config.yaml
num_hidden_layers: 9
hidden_size: 320
n_experts: 16
experts_per_token: 1
d_expert: 672
d_shared_expert: 0
hidden_act: "swiglu"
moe_layers: [0, 1, 2, 3, 4, 5, 6, 7, 8]
router_score: "sigmoid"
normalize_top_k: false
routed_scale: 2.0
balance_loss: 0.0016
balance_bias: true
router_bias: true
scale_expert_input: true
init_std_router: 0.0126
lr_router: 0.0017
vocab_size: 16384
norm: "rmsnorm"
norm_eps: 1e-06
tie_word_embeddings: false
optimizer: "adamw"
learning_rate: 0.00203
beta1: 0.9
beta2: 0.95
max_grad_norm: 0.5
batch_tokens: 262144
max_seq_len: 256
train_tokens: 696900000
max_steps: 2659
dataset: "wikipedia_en"
Below are experts of layer 3 (counted from 0) of a mixture-of-experts language model. Rows are named router (the router's row for the expert) and show model dimensions 64-127. Each number is 50 + 10 x the weight over its row's rms, rounded and kept within 0 to 99.
Before each expert's rows: "gets" lists some tokens that make up at least twice as much of what it gets as of all text. This comes from a sample of Wikipedia text that the model never trained on. Tokens count by the router's weight.

# expert 4
gets: " ", "0 ", "1 ", "— ", "1", "2 "
router:42 51 45 68 42 53 50 55 60 49 55 51 47 34 59 68 24 36 66 42 56 33 40 35 44 38 36 64 50 46 58 44 58 55 58 44 35 44 58 60 41 33 61 58 52 54 45 70 48 48 63 54 44 56 41 65 56 38 53 39 64 50 58 52

# expert 6
gets: "at ", "(", "in ", "201", "200", "199"
router:63 50 54 54 43 46 42 53 60 62 44 40 52 56 65 44 34 28 65 66 44 51 53 40 49 52 55 68 61 43 43 66 47 41 39 45 46 47 45 56 35 37 56 36 52 70 57 51 55 41 68 51 57 47 43 51 43 38 44 43 78 46 41 30

# expert 3
gets: "'", ".", "\" ", "a", "o ", "o"
router:46 50 49 56 56 65 34 70 52 51 45 40 46 28 65 55 32 36 64 43 67 46 37 40 39 52 38 49 61 57 60 43 58 50 62 55 41 44 44 67 39 58 71 43 58 50 40 71 50 57 70 49 43 65 58 71 39 26 42 41 70 45 52 50

# expert 8
gets: ", ", ". ", "\"", "\n\n", "and ", "), "
router:41 57 49 60 51 36 65 52 55 59 41 41 41 62 48 49 32 41 53 61 54 30 53 45 63 38 67 58 52 54 61 61 50 47 59 47 35 49 50 44 13 41 35 37 51 64 51 50 61 59 58 61 53 48 46 56 65 27 44 48 66 45 57 27

# expert 14
gets: "the ", "a ", "to ", "that ", "by ", "his "
router:59 58 53 74 51 39 31 46 52 41 48 45 54 50 68 53 53 43 66 57 52 44 43 37 28 58 41 61 53 46 63 43 47 41 62 48 42 53 46 51 53 45 65 48 52 58 48 40 67 49 52 50 47 38 30 66 45 32 46 53 55 53 38 43

# expert 15
gets: "=", "(", "==", "|", "\n\n", "is "
router:51 39 53 63 57 48 46 56 51 51 31 37 52 66 42 55 46 51 59 53 50 33 44 55 46 55 69 39 69 45 57 59 43 63 40 54 49 44 64 34 31 32 55 47 35 47 49 58 65 43 53 56 54 50 56 53 39 39 33 48 60 50 61 39

# expert 1
gets: "\n", "- ", "\n\n", ": ", "= ", "/ "
router:59 40 58 44 49 33 36 69 58 47 45 52 61 46 51 40 57 40 53 53 50 39 24 47 21 49 52 52 48 54 40 48 42 66 38 52 49 44 64 49 60 38 54 48 50 47 53 45 77 40 51 55 48 57 45 68 36 46 33 47 43 54 49 64

# expert 12
gets: "of ", "s ", "ing ", "ed ", "on ", "its "
router:44 59 51 60 50 36 60 52 45 67 38 55 55 47 54 53 30 44 57 76 56 41 48 34 55 39 58 57 59 60 57 62 66 46 60 56 40 43 50 54 36 47 45 46 46 74 60 65 60 46 50 56 53 57 58 42 51 53 52 51 53 48 69 46

# expert 10
gets: "the ", "to ", "as ", "and ", "with ", "-"
router:65 52 59 70 54 52 42 60 74 45 43 45 50 53 62 55 39 45 40 46 61 53 55 37 49 33 54 64 58 47 50 66 49 56 49 64 46 53 48 58 58 56 55 51 51 45 57 64 48 46 62 50 46 59 35 50 30 39 52 47 47 59 46 41

# expert 5
gets: "| ", "- ", "–", ",", ".", ":"
router:65 46 53 47 48 31 46 36 54 57 27 46 54 51 71 61 50 54 61 72 63 50 45 26 49 55 41 54 51 68 49 34 52 55 45 47 49 47 46 47 52 47 40 53 43 36 53 51 53 45 66 50 52 61 40 45 43 48 36 58 61 47 56 58